Weights of a small mixture-of-experts language model, trained from scratch on English Wikipedia.
Experts: 96 squared ReLU neurons an expert, a softmax router, 20 empty slots to pick, a shared expert of 128 neurons.
Below are experts of layer 2 (counted from 0) of a mixture-of-experts language model. Rows are named router (the router's row for the expert), up (a neuron's input weights, with its number) and show model dimensions 384-447. Each number is 200 + 30 x the weight over its row's rms, rounded and kept within 0 to 999.
After each expert's rows: a language model's description of what the expert responds to. This comes from a sample of Wikipedia text that the model never trained on.

# expert 26
router,173,264,179,188,221,150,220,185,206,207,196,220,184,172,218,209,216,175,211,199,166,220,192,192,216,196,223,208,233,231,234,189,173,190,163,213,190,185,165,234,178,228,234,207,202,240,235,218,154,221,187,207,199,195,223,190,236,212,145,149,264,240,188,240
up0,213,170,227,217,174,176,221,225,203,216,267,232,185,208,184,204,178,209,186,163,237,226,241,223,208,225,188,181,187,221,235,163,223,249,221,172,151,234,235,201,197,226,172,235,160,203,178,233,171,201,275,194,165,124,253,252,238,212,143,181,178,211,236,157
up1,159,221,209,203,211,198,223,204,190,184,229,179,182,209,214,176,185,217,233,257,204,223,160,213,244,224,188,156,209,262,214,184,186,191,175,233,223,222,226,199,176,204,224,199,267,190,192,280,163,150,143,214,272,189,194,219,216,177,215,173,217,187,207,177
Prepositions and connectors. Function words joining phrases, mostly of after a noun, plus commas, and, to, for, and opening parentheses or quotes.

# expert 55
router,143,221,220,191,238,162,167,241,201,169,190,191,219,185,215,163,187,205,266,149,222,183,197,157,158,208,213,187,211,194,234,168,200,189,223,198,217,190,208,205,215,196,169,229,187,210,192,165,215,223,261,215,162,226,169,160,252,230,208,232,188,226,231,250
up0,183,235,169,216,221,136,174,162,177,197,199,207,179,188,235,250,206,200,213,254,281,185,204,179,185,177,206,189,232,198,182,145,145,208,220,211,237,283,131,163,190,213,174,206,155,170,196,175,251,175,194,195,192,165,192,174,206,192,248,255,162,203,218,228
up1,229,184,207,175,216,166,219,221,231,167,220,205,258,215,246,180,205,204,260,239,220,133,209,235,228,194,153,198,219,214,200,197,170,150,203,189,165,181,224,186,144,154,216,191,188,238,152,215,197,191,228,194,177,181,202,187,170,228,233,205,164,226,196,230
Prepositions and name particles. Prepositions and name particles such as of, by, de, von, del, el, plus table cell separators and measurement units.

# expert 35
router,169,199,193,168,218,199,188,196,172,207,191,217,236,169,177,213,206,182,214,232,275,196,232,181,186,198,226,191,243,208,275,180,212,196,200,163,240,276,196,206,179,206,152,207,191,182,230,157,223,213,189,214,189,210,198,195,193,188,225,220,135,276,153,223
up0,196,162,179,238,169,255,203,175,207,173,234,174,205,186,168,196,179,180,237,226,178,221,157,185,248,227,190,160,213,163,182,232,195,199,239,204,149,188,226,165,163,238,156,191,171,131,201,200,248,190,165,184,196,189,147,210,173,223,234,191,242,191,220,211
up1,193,210,231,155,226,241,215,231,193,210,147,189,160,156,191,191,148,170,198,256,201,169,249,252,274,251,181,158,207,163,191,217,209,183,208,259,219,210,171,191,186,228,189,179,173,168,199,153,179,172,256,182,238,183,224,232,213,169,197,168,204,227,173,173
Head nouns of phrases. Common nouns heading a noun phrase after adjectives or articles, like medal, career, area, list, pick, unit, team, census.

# expert 31
router,193,226,181,198,206,152,197,172,213,233,157,232,209,189,261,211,185,238,269,275,186,179,241,215,282,163,170,211,253,210,222,205,207,211,113,228,213,186,167,162,213,198,252,163,164,185,180,177,171,199,190,219,229,141,194,220,205,193,178,242,199,228,172,178
up0,258,210,202,189,213,154,180,198,189,244,179,203,200,214,233,200,161,197,143,231,192,201,191,170,198,239,185,206,230,235,194,146,242,149,140,270,165,188,185,200,228,197,178,187,196,188,212,260,183,181,226,194,189,222,180,175,175,206,190,172,171,189,175,134
up1,219,222,182,193,168,191,179,196,189,208,292,196,187,175,195,189,235,222,268,196,186,230,175,255,250,189,151,195,210,225,172,217,220,199,186,177,181,177,167,198,227,147,188,220,214,195,193,187,214,170,207,146,186,134,230,192,247,194,214,230,175,215,210,162
Digits and numeric punctuation. Digits, commas, closing parentheses and ordinals inside numbers, statistics and ISBNs, plus mid-word pieces like bet-r-ayed, Satell-ite.

# expert 32
router,161,178,210,185,211,223,172,230,244,170,228,211,208,228,156,174,195,233,208,236,247,240,187,230,214,184,227,198,219,191,261,169,225,164,198,217,198,259,251,182,138,184,152,246,229,204,216,177,210,205,192,214,188,214,172,178,155,191,200,274,147,226,269,223
up0,133,199,157,281,190,231,188,204,182,204,220,214,237,236,188,197,209,214,214,214,181,222,173,180,149,187,225,186,159,165,216,208,228,214,204,190,211,215,194,183,199,265,198,244,201,171,201,182,250,174,160,161,196,205,201,257,200,198,198,193,263,208,228,203
up1,143,193,161,173,112,178,206,199,218,212,196,200,168,224,173,221,184,173,152,202,232,162,171,223,170,200,172,237,171,166,197,233,195,221,199,90,228,142,159,187,269,227,190,210,189,182,212,227,202,240,147,207,234,227,260,203,188,197,168,208,157,175,166,207
Head nouns after articles. Common nouns after the, a or his, usually followed by of or in, such as film, team, album, government, structures.

# expert 9
router,220,159,196,195,189,196,152,212,195,229,237,155,187,229,227,218,226,190,183,236,237,182,189,194,185,244,182,199,174,194,203,203,204,199,188,156,192,183,190,146,197,184,166,205,207,167,203,151,213,226,193,222,186,187,200,238,126,192,208,218,193,193,209,217
up0,212,170,196,265,258,185,206,223,217,196,175,224,203,205,260,221,195,237,164,248,193,228,223,168,203,233,147,190,230,210,206,138,208,226,166,167,167,219,221,179,225,228,185,253,227,208,184,165,251,236,167,202,232,215,158,217,198,231,237,199,203,189,226,152
up1,201,212,222,253,187,174,231,213,189,195,187,177,227,187,197,151,135,202,208,192,225,255,260,176,201,233,212,181,155,168,199,187,161,196,185,208,202,231,183,207,168,238,154,192,166,179,188,227,232,215,195,161,174,226,224,244,202,185,172,201,219,219,221,192
Numbers, units, time-spans. Tokens after numerals: units, ordinal suffixes, months and "later" in time spans, such as km, nd, October, three years later.

# expert 4
router,180,239,195,227,218,226,226,244,174,214,226,216,211,169,152,184,221,189,230,198,256,189,139,147,180,191,196,148,198,181,220,183,163,197,223,209,208,202,183,199,204,220,168,192,170,158,232,188,138,207,189,167,196,238,278,205,229,240,172,178,146,211,201,226
up0,193,175,178,195,166,198,170,177,191,206,208,245,178,164,201,227,201,228,179,192,198,233,207,200,170,175,177,181,198,194,186,253,161,203,245,180,153,191,227,147,171,175,189,175,152,185,222,182,210,193,195,153,230,195,207,203,160,131,208,233,196,214,215,132
up1,243,189,217,221,230,272,280,156,222,153,183,172,190,220,211,238,190,185,172,201,225,207,166,222,226,168,226,174,240,206,209,206,153,151,241,217,245,213,227,234,179,182,198,234,190,227,227,160,173,184,278,148,215,176,201,222,216,225,217,195,215,169,200,194
Name pieces, table cells. Word pieces inside personal and place names after L (Lal, Lorna, Lantz, Lalitpur), plus table pipe separators and list connectives like of, and.

# expert 44
router,231,184,168,205,179,236,186,211,197,170,170,157,240,188,194,245,185,163,254,253,127,182,234,259,208,166,168,211,273,193,139,201,165,268,153,196,173,195,191,172,206,184,237,220,177,199,186,167,186,200,152,136,177,168,177,250,225,161,198,191,180,205,182,173
up0,199,112,229,248,222,237,196,170,204,159,204,206,196,228,204,191,186,216,188,219,189,167,188,161,185,228,262,201,238,144,187,204,142,179,233,180,210,248,182,232,128,175,213,192,181,209,245,184,207,180,225,180,272,199,183,212,152,180,214,215,224,217,230,224
up1,228,205,223,159,187,219,244,211,212,210,139,183,176,169,209,178,150,183,202,254,167,137,216,244,183,195,201,195,224,175,147,213,197,271,157,171,222,188,206,168,197,174,203,218,217,188,202,234,266,185,163,237,188,230,198,148,209,177,157,171,217,163,204,207
Word-final suffix pieces. Closing pieces of words and numbers, such as -idae, -ensis, -ers, -burg, %, the ″ seconds mark, decimal digits.

# expert 53
router,159,198,202,200,233,156,169,193,218,192,198,220,237,242,198,118,235,205,146,199,234,174,193,216,176,185,223,244,198,211,208,195,200,172,146,210,165,174,189,197,259,185,173,221,187,214,228,184,232,223,219,191,161,193,213,175,198,164,174,257,142,234,169,226
up0,168,215,222,220,189,233,211,216,170,196,221,233,190,234,216,171,137,182,167,196,204,243,227,298,230,170,218,201,189,195,223,220,227,224,180,164,231,246,176,182,162,277,197,196,203,190,198,203,222,173,208,179,241,217,200,198,208,193,179,198,221,165,145,201
up1,201,248,190,201,238,193,145,196,218,208,237,219,187,241,217,194,160,262,216,264,239,181,195,216,203,207,210,217,210,177,170,193,188,218,205,162,177,208,222,197,163,286,167,230,227,179,207,161,215,185,210,234,228,156,216,185,183,164,184,201,206,163,205,215
Conjunctions and parentheses. Opening parentheses and brackets, conjunctions and relatives like and, but, which, where, because, plus prepositions and table pipes.

# expert 30
router,206,207,217,140,252,214,180,212,230,155,180,234,191,237,191,203,246,145,236,172,175,169,171,168,120,167,231,207,197,182,190,229,196,189,188,171,255,183,194,237,208,183,190,227,220,186,223,188,178,215,167,187,183,238,234,203,232,212,164,152,209,170,182,224
up0,183,188,220,172,259,202,216,227,248,228,210,185,170,175,201,217,231,219,192,214,201,218,189,216,153,172,167,216,206,161,169,179,191,213,204,167,188,183,168,152,227,158,233,213,213,256,157,194,162,228,176,142,204,215,232,200,188,230,180,229,280,153,219,218
up1,221,166,180,215,239,200,206,226,220,228,219,161,148,214,165,149,191,172,184,191,230,203,203,203,226,181,224,154,242,167,248,155,198,185,154,261,190,216,229,190,237,176,208,220,180,169,153,142,225,171,160,159,169,262,217,187,215,206,226,165,155,188,154,194
Infobox and list lines. Line breaks, list dashes and labels in infoboxes and lists, e.g. "Location within Alberta", "- Kingdom: Animalia", section markers.

# expert 56
router,177,246,220,183,192,206,183,179,165,202,209,184,192,187,260,219,240,274,162,239,152,240,202,165,153,150,167,249,212,219,194,278,226,203,206,119,242,184,194,206,224,171,156,223,231,249,245,215,176,231,209,204,204,207,216,207,220,194,185,220,149,229,188,190
up0,224,186,241,176,194,177,176,195,183,106,175,231,188,152,264,194,132,178,217,222,204,234,175,194,207,191,203,195,196,174,214,201,232,187,297,200,207,217,241,162,209,189,156,132,161,223,141,263,241,234,229,201,218,184,200,147,220,217,177,186,218,169,248,235
up1,173,213,163,206,249,242,167,174,225,180,208,152,208,232,183,218,253,251,210,224,207,207,204,227,194,217,171,207,226,196,177,215,201,153,219,161,211,239,225,196,180,213,175,158,223,214,256,156,241,236,225,193,201,219,217,236,209,200,301,223,224,191,280,218
Section headings and breaks. Line breaks and == heading markers around titles like History and Cast, table separator rows, and See also.

# expert 54
router,183,256,191,217,198,168,180,265,219,214,172,219,223,184,182,172,199,204,247,189,183,187,167,249,196,277,194,172,154,190,207,141,163,177,170,209,214,178,167,153,189,229,199,187,187,167,166,204,211,187,195,223,215,202,220,201,189,242,232,209,210,190,182,198
up0,202,188,202,209,183,188,206,223,211,207,201,151,219,181,179,151,260,184,222,210,209,206,179,248,250,176,179,191,192,184,232,142,151,202,153,248,221,188,188,229,224,246,183,208,226,191,197,154,219,235,263,205,227,216,150,187,184,199,199,192,240,183,190,198
up1,180,206,149,217,187,200,229,252,196,229,187,202,176,185,231,179,274,192,213,181,170,179,203,221,209,209,190,217,286,219,224,249,175,179,185,207,178,247,192,193,221,242,180,206,214,185,219,221,206,202,195,181,249,143,199,163,218,185,176,234,234,198,166,236
The preposition "in". Mostly the word in after verbs or nouns (finished last in, resulting in), plus century digits of years like 197, 194.

# expert 29
router,240,203,215,210,177,224,167,198,234,213,202,162,202,180,227,185,188,189,201,184,262,184,196,246,192,195,178,203,177,191,215,163,201,205,139,189,163,212,164,200,185,136,182,143,144,175,196,176,165,242,190,190,225,200,140,205,225,195,217,223,141,217,179,220
up0,268,162,199,238,178,197,191,242,150,212,204,179,145,235,180,191,187,223,170,201,242,229,176,247,208,209,191,201,244,188,197,143,213,223,183,178,163,212,197,215,195,199,159,193,175,141,195,139,161,238,216,175,233,209,180,232,223,180,215,275,191,185,200,222
up1,189,192,203,221,224,242,214,201,205,217,225,166,161,182,220,171,249,180,212,192,173,211,223,212,223,171,226,209,196,124,175,223,159,205,196,200,243,169,145,243,182,203,139,200,206,158,218,217,180,170,253,205,203,141,226,255,182,235,149,178,186,180,188,198
Sentence boundaries. Full stops, paragraph breaks and the capitalized first word of a new sentence, such as The, He, However, often where spacing is missing.

# expert 34
router,194,150,201,174,160,220,224,202,208,185,172,196,197,242,143,171,213,212,147,173,201,167,202,190,213,207,193,236,182,214,198,206,216,204,208,187,154,171,284,246,221,232,146,200,197,219,192,197,253,178,213,228,164,221,193,175,134,221,185,211,224,168,243,203
up0,180,192,207,206,143,138,234,263,162,207,194,180,146,213,212,238,185,144,234,202,194,181,183,205,167,176,186,222,277,234,182,217,238,188,189,223,211,176,221,252,213,231,165,202,172,203,242,215,225,167,231,203,212,195,217,163,227,200,218,176,159,171,167,263
up1,210,241,224,219,201,166,268,199,143,209,219,224,198,200,187,146,225,162,236,242,214,216,180,265,201,225,236,184,267,180,182,194,139,223,235,155,179,229,201,193,179,237,185,191,215,127,143,167,236,207,261,193,213,191,167,207,206,202,222,219,179,175,256,184
Line-start markers. The first token of a new line or sentence: table row pipes in election results, list dashes in infoboxes, and openers like In, After, It.

# expert 0
router,170,204,208,172,202,136,206,199,197,208,194,137,201,256,200,179,225,180,250,176,148,201,186,205,220,245,182,233,222,203,151,262,182,231,222,207,216,203,203,201,178,173,192,194,258,187,148,191,192,182,242,201,240,165,216,176,172,201,221,190,194,199,206,198
up0,180,184,226,222,171,202,147,252,176,211,237,245,180,193,193,141,203,194,232,149,200,222,190,255,190,230,239,150,251,169,180,158,223,162,225,197,171,229,206,184,215,229,158,162,196,162,110,228,184,184,197,183,248,189,131,215,229,207,213,237,153,185,197,210
up1,140,188,182,208,271,182,196,144,232,197,175,163,183,251,220,160,230,199,174,240,167,194,193,225,221,209,205,198,199,198,221,212,235,224,179,246,235,232,202,226,203,167,200,191,229,235,230,202,205,185,165,187,118,219,210,240,242,202,190,166,202,170,135,215
Clause-boundary commas. Commas closing an introductory date or phrase before the main clause, e.g. "On July 5, 2011,"; also year and number digits.

# expert 7
router,144,245,221,157,251,160,195,224,245,201,198,191,217,172,198,147,233,196,164,156,270,213,208,172,217,240,224,195,186,228,203,230,212,179,239,201,192,202,247,204,181,246,150,214,235,219,239,240,201,222,187,236,212,219,222,173,236,224,239,247,197,229,200,229
up0,186,183,188,219,229,195,205,243,182,189,187,192,160,190,208,182,214,227,192,199,210,166,180,222,123,264,201,212,200,210,201,208,154,160,149,210,206,148,213,195,149,228,200,153,214,194,113,204,222,221,214,175,209,204,209,220,235,245,241,237,259,214,231,179
up1,107,247,161,197,187,175,168,198,177,166,178,161,214,214,195,189,197,187,215,195,186,205,217,195,198,218,249,155,196,157,222,244,191,202,190,210,178,238,188,156,188,261,218,212,231,159,175,157,219,227,178,161,205,206,195,245,203,205,223,176,183,139,206,221
Opening quotes, years, numbers. Opening quotation marks before titles, year and number starts like 201, 190, 100, and first names such as David, John.

# expert 21
router,165,189,228,202,205,175,167,261,245,216,216,253,222,165,228,182,181,233,194,125,235,228,181,186,206,195,194,188,238,193,225,185,152,174,223,216,143,250,229,181,142,209,236,204,180,240,204,248,220,158,190,254,222,191,240,164,150,252,231,269,209,236,247,233
up0,207,198,200,236,172,138,169,223,231,184,207,223,202,215,232,197,190,212,194,188,197,204,180,160,224,195,251,198,209,209,232,149,199,201,180,174,165,232,228,193,203,250,161,207,164,235,170,175,221,184,250,157,231,227,189,184,192,212,227,203,182,223,193,195
up1,196,182,199,198,194,184,189,193,222,208,252,177,213,147,169,208,178,192,178,209,238,220,175,238,230,233,242,229,214,215,246,187,224,219,208,193,248,169,182,176,180,239,210,229,215,199,195,185,176,202,244,241,200,205,257,197,223,177,210,212,216,175,189,215
Nouns after determiners. Common nouns or noun starts following the, a or his, plus table header labels, such as respect, ability, security, Goals, Elevation.

# expert 14
router,194,215,196,210,202,185,173,198,191,189,195,212,223,194,179,165,224,192,229,195,275,234,225,171,185,181,247,210,232,218,298,165,231,153,217,141,239,261,210,197,211,203,181,212,222,177,232,197,195,221,181,179,217,194,204,186,209,214,183,221,144,230,159,239
up0,167,203,143,195,238,180,204,238,210,191,204,203,215,185,225,207,153,227,200,177,206,112,241,141,196,197,219,188,195,194,238,150,189,200,179,169,176,192,206,180,200,168,184,230,238,211,187,211,203,197,253,243,228,207,166,187,135,168,134,182,197,197,242,197
up1,198,229,218,240,181,146,273,219,187,202,212,194,175,188,238,253,189,229,219,211,195,177,193,160,216,207,228,177,204,198,188,193,173,240,196,223,155,220,222,221,185,202,189,195,222,196,177,208,172,272,201,190,220,192,213,255,200,168,188,169,302,194,209,198
Mixed content words. Scattered words after descriptors or in list entries, such as medal, medalist, century, later, first-class, titular, often after American or Scottish.

# expert 6
router,127,204,204,202,246,185,199,153,221,184,200,216,228,174,200,184,245,204,231,247,234,210,214,170,151,194,235,226,249,197,284,203,191,183,128,178,238,209,159,203,225,192,167,185,218,221,239,185,203,200,200,176,147,190,202,192,238,184,161,178,145,227,157,210
up0,232,232,141,150,186,190,206,189,194,191,183,207,209,182,202,224,182,173,225,199,198,211,188,189,217,194,212,183,171,212,178,182,226,184,183,180,172,206,236,262,235,252,196,206,211,185,173,154,215,184,208,146,193,99,220,232,241,219,137,167,191,199,210,180
up1,167,180,228,191,220,149,225,219,272,212,235,130,217,254,220,172,171,181,163,148,246,269,133,207,199,172,167,171,195,182,149,235,179,238,188,131,214,238,221,206,181,208,218,183,206,204,197,213,262,227,152,225,211,197,195,218,223,155,213,220,138,227,213,200
Verbs after subject nouns. Finite verbs and function words right after a subject noun phrase, such as have, was, were, and; also table pipes after titles.

# expert 46
router,156,207,187,164,150,224,222,256,186,196,214,178,155,249,156,123,187,216,163,139,236,173,167,187,186,222,209,174,178,180,197,202,221,219,257,221,183,198,260,228,180,224,138,258,188,238,163,160,192,214,226,190,172,252,166,233,165,156,162,238,186,162,275,182
up0,166,241,135,196,168,229,201,217,213,221,232,230,174,209,209,178,139,239,177,228,173,279,198,220,199,232,206,189,218,217,230,203,217,202,229,207,209,209,204,188,194,191,242,224,171,222,209,180,204,206,202,197,223,173,184,232,206,184,186,273,233,162,218,188
up1,216,180,161,157,155,239,170,224,196,201,194,152,217,180,163,237,200,196,201,196,225,223,191,245,215,249,217,181,177,183,207,205,186,203,214,205,160,160,238,230,193,211,144,256,196,185,223,245,175,168,215,151,162,209,181,248,217,226,117,199,185,157,221,171
Nouns ending phrases. Nouns closing coordinated phrases (and time, and year), table header words like Year, Apps, Length, Species, and numbers in stats tables.

# expert 8
router,243,220,188,194,194,211,181,156,124,172,197,228,219,186,237,249,185,163,203,245,201,230,220,181,178,198,186,182,254,197,248,212,206,192,212,138,215,208,183,242,236,209,222,241,176,187,240,201,169,186,241,190,226,185,238,184,231,187,204,159,177,212,174,212
up0,221,284,170,208,158,263,187,215,180,160,227,231,216,185,212,214,218,142,220,223,198,250,203,137,207,204,187,159,140,171,208,220,235,170,189,220,199,233,179,249,176,206,137,185,212,190,206,238,199,201,247,191,282,163,220,228,214,223,189,201,222,244,179,218
up1,225,180,180,187,192,265,159,232,174,181,230,171,260,236,213,242,187,148,137,187,190,197,199,207,228,192,183,161,189,168,200,145,175,175,171,213,172,205,203,191,257,207,150,233,196,203,216,160,231,193,160,263,130,220,198,224,217,211,188,206,224,240,185,196
Proper name endings. Second words and endings of multiword names, such as States after United, York, Angeles, Carolina, and Federation.

# expert 20
router,241,191,204,184,169,258,206,179,196,196,223,198,198,181,144,212,259,197,202,146,162,181,226,161,172,166,180,243,188,190,195,242,168,227,257,225,128,186,253,178,259,205,215,175,191,206,149,176,171,209,242,177,221,208,224,168,147,215,213,169,241,219,233,192
up0,185,152,181,167,173,196,184,194,219,148,196,165,217,195,210,222,206,200,216,211,199,175,191,168,227,207,130,182,196,208,151,195,194,168,185,222,227,145,245,257,194,197,203,174,183,182,198,199,182,211,159,232,204,154,217,216,211,185,272,185,216,261,189,202
up1,216,242,189,222,198,260,176,193,165,108,234,155,198,220,220,219,206,215,210,165,249,227,230,223,192,210,227,233,231,213,242,190,250,183,243,217,211,177,242,234,196,231,173,204,153,255,261,200,147,212,206,190,198,254,195,192,203,241,207,178,209,206,221,173
Mid-word name fragments. Inner and final pieces of rare words and names, such as anaerobic, Geometry, -ville, -shire, -aceae, -ological.

# expert 62
router,220,158,196,224,168,219,166,178,242,210,203,187,199,188,227,242,194,193,202,244,141,196,224,236,192,144,176,222,218,157,175,238,214,213,175,233,195,164,188,177,230,176,224,218,223,192,252,205,193,183,167,160,165,222,167,229,252,173,236,175,186,163,150,144
up0,183,177,265,199,235,159,256,159,246,199,228,203,182,198,237,229,200,178,216,234,184,146,215,185,215,201,205,210,173,215,185,169,186,158,176,207,179,213,194,197,189,204,176,219,227,224,172,199,194,217,240,201,227,222,249,193,226,210,175,204,168,199,196,141
up1,187,207,228,168,321,202,211,242,170,172,234,157,183,186,241,149,175,270,192,241,202,182,182,215,203,221,168,210,208,211,191,177,198,210,164,197,202,179,198,237,197,192,147,252,210,238,231,260,212,211,203,211,166,207,179,170,170,149,172,221,155,165,177,233
Place and name endings. Later syllables of place and proper names, such as Portadown, Chadbourne, -burg, -ville, -sky, plus -ment and -ted.

# expert 13
router,243,209,196,216,214,238,203,151,223,223,187,177,185,208,177,209,178,181,218,213,110,173,188,220,236,210,159,182,196,198,155,258,149,209,185,214,181,174,181,200,207,183,197,138,204,177,205,249,213,208,149,184,170,231,215,162,173,207,192,178,208,204,164,152
up0,199,125,226,147,214,179,199,207,213,195,208,174,177,207,246,190,189,241,220,177,179,258,150,155,231,170,173,139,199,125,160,202,227,160,199,269,194,228,215,192,191,184,220,157,188,203,92,147,235,179,184,152,153,222,225,203,213,130,193,184,193,256,181,195
up1,194,148,228,254,135,245,148,198,210,199,251,193,122,191,168,139,220,175,222,239,248,166,182,214,192,159,193,169,219,247,189,226,195,251,181,141,146,220,192,165,180,249,129,206,172,146,203,184,163,204,156,213,172,201,241,226,193,238,176,187,172,202,221,219
Name-fragment pieces. Word-final or mid-name pieces in foreign names and titles, often after a capital, such as De-but, Le-af, Levo-č-a, Corre-o.

# expert 39
router,207,164,207,237,171,189,191,219,167,212,176,202,192,232,244,221,169,215,242,221,235,153,225,210,185,277,178,163,185,177,232,165,189,228,184,179,197,207,206,149,167,175,189,217,167,194,157,165,258,218,233,239,201,166,168,186,140,205,203,273,194,205,206,211
up0,176,155,222,162,184,201,167,150,175,164,158,209,209,208,177,221,171,187,222,223,201,170,136,174,209,225,233,236,169,182,183,220,202,188,184,146,175,193,148,226,190,142,202,192,239,205,184,210,277,207,212,210,184,141,154,133,166,183,267,214,212,185,221,176
up1,153,213,215,211,203,184,262,216,138,210,153,230,205,229,179,201,136,232,222,179,214,136,211,252,170,208,175,214,242,177,228,159,160,223,200,154,229,139,259,244,169,217,187,192,196,248,169,187,186,224,224,204,318,162,161,230,199,234,239,146,215,230,182,175
Compound modifiers, measures. Second parts of hyphenated or numeric modifiers and units, such as four-time, six-seat, 19th century, km, handful.

# expert 42
router,170,199,198,188,247,177,175,169,239,207,197,229,195,187,241,188,171,233,207,235,221,208,228,203,153,150,226,236,211,239,204,204,260,167,168,202,249,250,150,205,207,193,177,190,208,264,197,174,210,206,223,194,163,196,171,231,255,198,218,233,137,238,201,217
up0,131,178,237,249,236,231,222,198,193,227,190,168,241,169,255,139,202,247,195,210,163,253,216,208,257,187,164,193,240,220,173,264,182,191,158,228,137,229,239,144,179,196,206,227,171,187,142,243,200,150,219,223,202,162,248,200,187,205,206,195,215,241,245,249
up1,175,228,205,228,282,222,189,148,172,158,193,186,235,189,207,227,210,219,193,250,219,190,180,232,196,208,157,187,218,195,198,183,208,182,148,190,198,187,205,241,140,176,164,225,153,179,190,163,231,209,186,183,188,202,213,159,203,212,200,227,186,190,230,215
Relative pronouns, prepositions. Relative pronouns and prepositions that follow a noun or verb and link clauses, such as which, who, whom, that, between.

# expert 25
router,198,205,218,238,195,183,220,207,178,270,182,216,167,237,205,200,122,173,212,179,152,250,171,196,187,197,228,134,190,202,183,180,193,187,205,223,193,196,182,173,228,234,229,227,207,174,203,259,189,206,167,192,197,196,185,222,189,230,227,168,218,154,178,208
up0,196,210,172,202,183,205,176,249,149,275,131,229,202,224,173,208,196,201,200,248,237,192,221,191,216,196,204,189,212,185,196,203,110,235,165,199,205,157,186,180,229,203,249,158,243,190,167,168,238,132,224,223,201,176,175,207,242,202,179,182,193,239,171,171
up1,189,213,229,210,200,230,221,209,190,225,274,213,172,184,236,174,186,165,183,154,152,202,191,197,209,199,198,167,202,246,183,219,186,194,182,167,220,245,202,192,189,217,256,192,178,204,144,217,197,241,196,224,208,201,226,207,184,202,172,210,208,201,212,209
Name-internal letters. Single letters or short pieces inside personal and foreign names in lists and tables, such as Moh-d, Muh-s-in, Hanaf-i, Cro-ok-er.

# expert 49
router,299,158,177,195,173,128,225,210,129,210,200,158,178,232,240,254,216,235,154,169,182,209,214,188,130,228,204,194,269,249,175,181,217,183,213,162,199,162,194,197,139,181,204,210,271,238,161,183,195,244,215,201,227,213,153,242,144,234,199,206,194,240,204,208
up0,214,254,186,202,180,209,187,202,138,172,214,185,178,175,242,219,210,188,228,151,220,179,228,152,205,196,174,157,220,202,231,147,151,147,203,215,229,189,207,208,222,202,232,230,207,194,182,193,166,227,191,126,196,236,198,172,226,219,240,202,202,255,194,215
up1,241,194,209,206,219,188,167,207,181,173,178,229,173,180,173,162,224,224,175,219,160,260,218,224,164,187,206,230,178,163,238,208,214,143,185,220,197,190,221,171,173,225,211,179,195,212,183,167,190,244,187,237,246,205,184,164,188,170,243,224,205,250,252,172
After-number punctuation. Commas, periods, closing parentheses and units right after digits, as in 1974), 8.7, 4x, km, million, BC.

# expert 23
router,216,159,186,183,123,262,189,185,215,200,176,192,230,210,185,196,187,218,211,182,169,225,149,221,196,156,153,188,196,206,199,234,132,151,240,177,165,181,250,202,193,192,251,206,220,149,206,229,223,211,158,239,192,196,242,147,190,239,252,152,234,212,178,185
up0,239,139,231,214,229,235,176,256,244,198,175,162,227,168,172,226,216,188,175,228,217,241,190,218,143,215,198,203,198,216,180,209,183,196,219,154,94,217,206,154,208,182,167,172,207,199,232,231,232,141,204,193,215,255,171,204,144,223,213,168,203,229,251,182
up1,224,192,179,233,138,190,197,211,219,179,199,231,206,231,237,154,168,263,234,193,205,170,177,190,194,253,212,208,234,272,203,185,198,220,188,174,207,174,186,155,185,148,209,232,213,205,242,178,259,206,209,236,226,204,163,179,199,194,200,194,173,193,237,201
Name-internal word pieces. Middle or ending pieces of proper names and words after a capital-letter start, such as Jar-ed, Par-ed-es, York, Mark.

# expert 41
router,219,148,156,243,142,166,197,207,220,209,161,187,191,215,201,193,241,184,173,172,230,190,263,217,264,205,186,202,182,213,192,213,240,212,226,201,190,252,210,210,187,194,186,199,226,216,230,189,172,194,176,211,166,193,238,202,153,174,202,202,225,220,238,132
up0,217,219,171,184,118,213,234,135,194,228,182,205,236,181,206,257,178,214,224,187,235,211,257,232,162,179,155,225,179,185,179,205,219,252,195,212,170,199,194,174,192,228,214,270,229,181,217,121,185,173,272,218,192,201,206,184,189,163,219,189,227,241,216,167
up1,205,184,246,197,174,209,194,193,201,152,179,206,207,190,215,194,255,208,200,188,213,228,194,199,152,220,208,226,185,160,181,122,176,218,147,214,190,174,243,203,210,193,122,193,238,235,189,211,237,132,197,204,174,232,184,227,238,155,225,159,192,210,204,187
Digits and numbers. Individual digits and number pieces in years, scores and tables (000, 500, 2–1), plus some odd mid-word pieces like Po-z-oblanco.

# expert 61
router,233,196,218,184,181,194,176,158,200,240,179,196,180,208,230,257,158,189,227,169,236,224,162,170,204,158,175,176,199,179,233,195,173,157,216,190,199,189,164,216,219,156,132,217,209,178,290,198,198,189,163,207,202,203,163,167,258,233,202,175,196,202,175,219
up0,238,194,177,198,222,206,175,207,205,188,206,135,209,136,277,220,257,182,183,217,216,213,196,201,268,246,206,187,190,126,229,175,166,200,148,206,153,215,171,182,265,218,236,229,263,156,177,182,177,192,165,162,200,154,124,229,226,171,242,192,191,219,199,213
up1,216,213,210,223,165,166,193,233,181,204,270,208,237,227,219,227,139,176,185,136,188,203,196,218,206,177,214,195,209,197,140,197,138,161,209,202,192,224,263,183,206,261,156,199,244,217,209,225,243,179,176,225,231,171,186,194,173,222,137,199,154,220,199,249
Sentence and line breaks. Periods ending sentences, closing quote plus period, and line breaks before headings, also abbreviation dots in Mr. and St.

# expert 15
router,180,219,206,238,181,172,229,200,217,248,201,226,212,201,209,192,235,172,276,262,251,203,192,181,228,209,183,202,198,169,240,200,175,217,195,216,170,219,174,180,271,219,237,204,214,147,171,211,172,183,216,179,222,191,272,203,236,217,187,205,258,154,184,190
up0,173,184,209,184,200,197,137,206,228,202,184,187,165,187,205,70,223,195,226,234,265,220,169,226,188,209,187,178,171,197,175,220,182,186,159,198,192,168,196,188,224,213,197,192,280,147,189,221,204,214,168,225,221,195,255,247,206,173,213,171,205,207,209,197
up1,226,197,228,221,217,196,142,207,154,188,280,192,177,163,166,162,224,232,158,187,208,232,126,199,175,176,156,176,198,177,194,232,188,237,209,193,146,210,189,195,216,167,200,222,199,216,193,206,185,187,240,146,242,96,192,169,179,225,158,152,194,191,249,217
Mid-word name fragments. Middle and end pieces of rare proper names and foreign words, such as Sanik-id-ze, Satur-n, Black-haw-ks, Final Fantas-y.